{"num_hidden_layers": 8, "hidden_size": 256, "n_experts": 256, "experts_per_token": 6, "d_expert": 64, "d_shared_expert": 0, "hidden_act": "swiglu", "moe_layers": [2, 3, 4, 5, 6, 7], "router_score": "softmax", "normalize_top_k": true, "routed_scale": 1.0, "balance_loss": 0.00415, "balance_bias": false, "router_z_loss": 0.001, "init_std_router": 0.0215, "lr_router": 0.0017, "vocab_size": 32000, "norm": "rmsnorm", "norm_eps": 1e-06, "tie_word_embeddings": "early", "optimizer": "soap_variant", "learning_rate": 0.00414, "beta1": 0.95, "beta2": 0.95, "batch_tokens": 262144, "max_seq_len": 1024, "train_tokens": 791300000, "max_steps": 3019, "dataset": "wikipedia_en"}
Below are experts of layer 2 (counted from 0) of a mixture-of-experts language model. Rows are named router (the router's row for the expert), gate (a neuron's input weights, with its number), up (a neuron's input weights, with its number), down (a neuron's output weights, with its number) and show model dimensions 128-159. Each number is 128 + 32 x the weight over its row's rms, rounded and kept within 0 to 255.
Before each expert's rows: a language model's description of what the expert responds to; "gets" lists some tokens that make up at least twice as much of what it gets as of all text. This comes from a sample of Wikipedia text that the model never trained on. Tokens count by the router's weight.

# expert 62
What it handles: Quantity words before of or a noun, such as one, two, three, half, part, some, all, most, first.
gets: " one", " two", " part", " all", " end", " three"
router [170 152 138 111 181 105 121 104 127 146 149 127 147 152 166 106 115  95 112 149 144 114 128  87 172 159  87 127 148 127  91  79]
gate0 [117 180  87 129  84 149 130 186  83 152 103 163 106  80 134 137 103 181 115 112 108 157 131 145 137 153 102 153 115 110  97  69]
up0 [112  77  87 146 123 139 156 111 178 116 161  73 152 171 139 169 121 105 125 153 140  91 162 150 137 143 101 120 181  89 194 143]
down0 [179 169 210 123 126 118 112 133 127 147  63 166 165 154 133 118  86 131 139 152 128 170 139 148 148 215 158 159 121 150  92 161]
gate1 [166 126 133 167 130 153 170 170 151 142 139 124 170 145 111 116 129 117  74  85 146  98 207 158 113 144 140 127 125 103  72 153]
up1 [ 97 123 114 143 110 154 184 110  97 191 162 106 182 108 100 113 164  87 100 118  96 151 151 195 153  99  97 123 106 133 104 150]
down1 [187 186 137  71 117 125 101 147 146 168 117 138  96 119  35 167 116 127 146 156 140  98 128 111 154 112 116 107 165 105 157 130]
gate2 [163  86 157  97 127  96 117 161 140 134 150  94  98  90  90 157 138 127 123 152 145  87 123 101 136 237 112 127 174 121 127  82]
up2 [175 177 111 159 174 124 129  89  73 112 152 136 211 154 162  88 127  69 141  92  78 213 111 159 141  71 179  88 122  76 155 167]
down2 [156 109 158 118 116 141  78 157 131  79 111  93  93  91 143 127 151 123 117 132 172 137 153 187 165 203 166  76 111 119 113  99]
gate3 [108 135 183 128 172 122  54 130 132 121 128 155 140 149 142 135 180  83 150 116 145 139 117 108 129 146  87 120 114 130 133 112]
up3 [124 123 158 103  82 147 186 144 142 142 103 162 103  76 157 182 143 145 113 192 122  99  60 108 110 129 221  85  87  93 140 162]
down3 [111 151 131 127 179  88 190 118  98 122 102  83 162  90 109 104 143 142 110 117 113 128 100 163 109 116 126 106 125 162 169 140]
gate4 [ 99 137 109 137 118 152 136 143 128 140 167 100  83 168  93 162 176  95  87 165 102 148 194 183 173 100 105 158 107 145 135 165]
up4 [161 120 129  95  94 130 107 151 183 173 161 114 108 108 124 145 144  72 109 168 152 119 127 144 170 102 107 128 117 113 158 175]
down4 [159 112 100 127  69  94 124 128 158 194 174  83 106 132 126 102 128  68 136 120 136 183 115  86 125 109 147 170 169 118 176 130]
gate5 [171 145 181 144 153 158 129 106 112 123 132 196 100 106  93 102  92 128 160 152  99 122 102  44 116 159 184 148 182 177 105  89]
up5 [120 140  59 121 169 115 134  90 110 142 185 156 129 148 167  98 163 149 126 176 130 117 120 126 150 154 160 141  96 117 159 134]
down5 [153 141 130  88 102 101 127 149 194 118  57  71 135 228  92 215 134 122 121 117 155 108 156 162 160 130 121 119 115 136 110 143]
gate6 [ 83 140 130 119  90 182 174 109 132  96 116 137 159 172 129 116 138 141 135 100 191  84 141 101 162 160  76 131 151 162 139 135]
up6 [ 94 141 134 100 118 162 131 121  98 109 111 139 147 179 127 149 133 160 122  85 170 112 131 140 115 117  86 122 155 157 107 171]
down6 [107 208 193 160 141 117 154  76 126 152 161  95 122  62 135 119 173 143 149 147 187 125 143 171 146 115 161  98  90 128  88  88]
gate7 [154 185 116  90 149 124 141 200  83 169 149 112 114  87 130 108  95 131 115 121 138 136 139 113 142 126  83 130 154  74 112 137]
up7 [113  37 143 164 116 134 118  64 141  93 119 169 128 144 144 123 134 162 127 121 116  88 129 143 147 132 189 136  85 171 127 116]
down7 [130 138 120 133  75  98 153 174  75 120 181 132 132 106  70 133  84  64 117 102 142 158 130 135 140 125 126 156 129 170 161 121]
gate8 [141  58 120 125 170 107  92 178 108 146  92 138  95 122 119 108 123 141 103 153 134 151 152 167 102 162  40 152 137 106 165  92]
up8 [113 218 158 135 103 125 161  91 149 146 154 150 176 170 157 141 152 108 136  69 127 109  91  49 152 146 176 149 131 181 154 143]
down8 [120  51 194 140 160 112 114 178 138 126  52 143 180  91 124  77 149 100  94 157 115 139 137 154 132  94 214  91 123 181 201  66]
gate9 [130 126 142 124 104 134 207 175  88 163 105 166  81  99 197 113 203 160 122 160  83 113  84 140 105 127 108 158 129 104 152 105]
up9 [124 150 111 122 156 155 107 145 155 129 126  85 173 126 102 137  89 144 147  96 198 175  80 112 161 151 203  80 121 141 112  72]
down9 [106 171 202 125 129 134 144 113 124 145 131 133  88 123 198  51 126 121 115 164 120 133 142 112 101 131  98 116 124 204 140  98]
gate10 [196 165 105 118 139 102 160 160 119 168 160 161  88 106 160  77 115 103 122 135 127 141  91  76 104 150 120 139 111 192 113 156]
up10 [169 154  45 219 187 163 149 147 119 130 181 159 141 129 128 114 168  86  92 171 109 143  93  77 124 107  74  97 132 153 168 174]
down10 [116 168 128 118  99 115 149 142 146 148 147 149 169 121 105 137 129 148 153 178 125  86 178 158 100 110 153  98 114 112 168  83]
gate11 [144 171 133 128  99 117 101  87 149  81 204 162 104  54 174 149 129 121 120 215 143 125  55 138 111 148 167  89 122 128 128 119]
up11 [ 99 132 114 114 120 124 119 146  99 142 198 123 115 135 131 142 122 191 142 153 139 173 103 130 141 128 155  42 137 117  98 119]
down11 [ 92 129 103 130 128 111 115  97 150 133  72 183 147 135  71 124 110 135  53 111 132 144  63 128 137  87 107 178 134 135 118  73]
gate12 [129 120  98  96 148 121 142  83 106 131 130  95  83 156 146 138 168  67 170  90 106 160 143 195 195 107 228 147 129 105 154 171]
up12 [ 80 108 191 133 145 107 180  75 135 152 131 174 219 107  63 107  85 121  81 155 111 147  93  57 120 156 102  98 178 133 162 150]
down12 [104 158 106 194 134 125 135 163 133 144 128 151  88 101 134  93 149 118 168  75 217  78 132 172 113 121 114 211 165 110 183  95]
gate13 [141  96  98 138  84 143 108  82 115 133 158 100 162 124 118 176  82 113 156  97 123 161 104 135 112 144 105 136 125 101  86 110]
up13 [124 131 132 122 156 151 106 184 135 104 112 146 176 109 141  98 142 144 105 154 126 107 139 136 131 153 172 110 120 165 150 110]
down13 [113 125 161 132  98 120 154 118 101 108 160  93 168 142 119 138 105 157  91 151 109 136  87 127 113 195 114 157 155  77 151  65]
gate14 [142 138 168 168 129 146 101 136 138 153 183 127 143  93 153 140 144 118 161 120  32 120 173 152 132 131 107  97  76 118 101 142]
up14 [117 121 166 149  88 163 159 188 114 130 186 100 161 120 111 111 114 176 174  95  63 104 139 152 117 123  60 115  85 130 151 158]
down14 [124  72 129 179 114 146 157 160 103 163 118 143 140 122 153 148 152 100 142 109  92 167  83 164  94 155 113  53 143 155  87  87]
gate15 [136 137  79 167 157 153 171 169 131 120 164 125 175 101 110  79 180 119 110 102 148  54 140 107 199  92 108 135 201  96 112 156]
up15 [145 159 108 148 128 208 123 186  89 102 168  96  83 110 109 145 125 134 153 136 180 131 121  73 138 160 102  89 112 125 127 129]
down15 [144  62 170 149 103 119  98 135 115 122 162 133 168  95 162 136 121 135 116  85  81 103 120  93 160 159 130 189 108 136  82 111]
gate16 [187 131  83 141 153  60 150  77 111 136 101 137 118 147 120 119 159 142 124 139 175 112 113 172 161  52 113 112 111 140 121  41]
up16 [143 132  41 140 118  84 129  68 142 107  84 163 132 124 148 146 148 146 123  81 138 164 110 197 116 105 102 171 102 112 135  76]
down16 [128 114 101 204  91  73 148 101 130 156  86 153  58  63  79 124 218 130 164  82 123 149 127 141 108 134 189 168  73 142 110 136]
gate17 [ 92 108 168 165 179 117 184  66  95 116 132 111 105 108 123  72 120 124 199 110 141  98 119 112 101 131 115 129 146 154 102  92]
up17 [108  95 163 105 111 137  83 169 114 151  97  99 130 182 105 181 135 146 110 138 133 217 128 182 154 120 104 148 117 126 118 122]
down17 [ 91 127 137 139 113 146 163 114 130  82 132 109 131 109 137 146 156 119  91 102  78 123  94  68 139 125 164 110 111  96 153 152]
gate18 [148  93 132 108 166 150 101 140 167  77 137 201 106 127  75 157 125 161  59 129 139 191 152 172 111  59  74 143 129  76  98 110]
up18 [125 128 115 201  85 116 147  82  99 187 111  78 133 128 206  72 149  75 152 153  64  56 140  86 154 155 165 124  98 148 120 117]
down18 [126 156  83 137 100  93 104 122 145 100 100 118 117  90 135 111 152 170 117 130 136 165  96 117 220 167 163 168 156  69 123  81]
gate19 [130 118 100 143 130  63 141  64 119 141  62 117 152 196 176 172 171 108  67 177 127 120  57 104  93 119 183 136 116 170 158 156]
up19 [200 150 169 124 132 138 118 145 182  56  93 154 144 118 122 111  48 116 102 145  85 144 157 170 147 111 111 154 156 129 136 193]
down19 [108 206 186 126  97 104 216 127 141  73 129 156 127 162 141 132 125 110 154 113  76  95 121  94 118  77 116 119 126 166 101 135]
gate20 [134 101  60  95 141 132  92 106 145 114 182 145 208 141  83 125 155 110 105  83 128 103 185 127 155  64 143 105 142 122  67 152]
up20 [121 125 100 167 107 148 138 142 104 135  84  97  82 133 163 123  87 151 112 140 160 150 109  95  67 158 127 119 108 143 186 155]
down20 [ 78 108 141 130 130  99  89  99 172 101 172 101 182 100 162  73 123  49 137 142 116 127  63 105  60 105 159 103  95 141 103  96]
gate21 [105 140  68 109  72 190  88 134 119 156 173 181 144 126  47 139 174 113  91  90  88 134 106 105 185 135 126 170  60 186 127  85]
up21 [ 54 111 109  98 126 157 107 154 119 194 138 166 196 131  73 206 200 118 125 160 121  76  91  97 160 139 126 156 133 176 187  76]
down21 [162 100 164 195 100 119 100 131 109 132  92 124 139 109  87 129 128 137 110 109 156 119 127 140  95 134 175 142 156 147 160 136]
gate22 [134 124  96 111 159 133 106 115 134 171 111 125 146 119 154 168 118 149  96  92 166  95 146 166 134  81 155  82 145 153 173  77]
up22 [123 114 136 151  78 133 108 156 131 142 144 155 107 131 205 153 163 172 192 142 145 100 140 115  99 169  93 165 107 138  79 142]
down22 [ 80 113 131 156 220 123 102 155 131 103  87 103 169 153 122 152 203  88 101 212 105 139 145 158 180 111  97 138 131 130 156 165]
gate23 [217 108 194  54 140 171 116 133 173 120 158  98  97 188 131 124 108 217 138 114 167 153 111 121  70 120 165 145  96  85 163  52]
up23 [161 142 179  69 186 156 100 127 152 108 102 151 152 123 134 142 108 117 123 114 175 206 173 108 133 115 137 163 108  95 175  48]
down23 [138  79 113 135 146 202 105 104 152 149 128  76 137 155 117 127 101 169 173  24 117 105 144 200 132 150 118 138  84 111  90 121]
gate24 [133  98 169 146 123 174 162 155 100 196 148 119  92 171  50  97  88 148  94 163 125 142 128  91 109  98 163 108 160 168 108 152]
up24 [152 117 146 134 108 106  76 147 152  94 132 101 155  94 163 188 175 152 134  96 189 147 133 116 101 161 125 167  77 119 129 175]
down24 [195 119  99  95  57 143  54 152 150 153 129 108 164 154 112 146 133 180 100 125  84 151 146 187 172 117 100 147 116 160 126 125]
gate25 [105 161 112 218 128  85 135 121 119 160 102 122 139 101 143 132 138 114 159 134 168 126 192 133 183 126 126 152 125 100 151 104]
up25 [134  89  51 129  81 113 123 129  86 111 120 145 153 124 137 183 119 146 122 128 156 106 114  77  66 144 180 105 137 107 141 172]
down25 [125 223  91 122 171  79 132 100 101 156 193 140 182 154 134  63 145 122 187 177  90 121  79  90  88 120 113 162 164 103 176 129]
gate26 [142  68 134 157 109 129 112 188 154  86  90 121 152 157 148 103  96 129 170 120 107 157 178 124  83  91 174 165  97 155 116 109]
up26 [149  96 169 136 122 168  81 193 163 103 120 130 105 112 175 114 106 105 102 143 114 167 160 168 102  96 158 132 133 210  79 126]
down26 [184 129 169 110 145 155  96 138 138  85 172 132 139  87 162  89 152 110  59 165 128 152 128 157 134 129 139 149 138 144  85  85]
gate27 [132 122 125  79 104  98 113 107 152 134 111  94  75  89 154 117 125 152  81  90 123 100 130 114  96 153 117 215 159  68  99 163]
up27 [117 111 162 148 146 147  83  97 118 162  98 154 133 130 111 105 149  84  77 112 118 126 105 129 128 193  59 127  86 162 141 131]
down27 [103 119 121 115 149 217 122 140  98 122 140 157  93 111  75 118 152 143 178 158 132 169  94 162 144  99 125 143 160 111 145 127]
gate28 [113 166  88 144  79 116 137  74 113 187 132 163 110 118 127 126  97 120 119 139 138 157 122 149 171 172 165 153 157 133 122 158]
up28 [109 172  67 136 128 127 136 130 108 214 134 148 167 102 161 136 100  87  92 157 194 177 129 144  70 112 122  98 159 162 133 118]
down28 [137 152 119 149 121  90 144 160  87  93 207 186 151 164 183 131 133 110 166  78 102 137 132  84 137 125 134  74  80  94  91 115]
gate29 [128  94 172 140 145 151  94 126 119 126 123 147 139 144  90 119 119 124 129 159 171 150 100  72  36 142 144 110 113 114 108 151]
up29 [ 91 121 171 173 180  58  83 148 123 140 112 161 184 130 156  82 159 141 148 192  90 160 116 125  91  90 148  42  60 126 103 153]
down29 [119 153 116 159  87 164 140 141 110  75 187 106 125 184 102 123 148 103 153  97 184 106  91  85 135  75 130 128 189 140 142 169]
gate30 [136  70 179 103 103  62 122 171 129 104 137 108 112 158 122 141 129 145 115 122 110 134 133 111  99 161 122  55 107 103 131 167]
up30 [117 170 113 124 167 155 158  58 141 125 151 139 107 119 130 122 116 147 185 102 154 122 105 136 128  83 112 146 175 139 124 104]
down30 [128 121  90 123  87 116 184  86 140 136 118 131  96 136 122  80  57 197  85  54  89 118 174  98 141 181 113 170  71 115 164  89]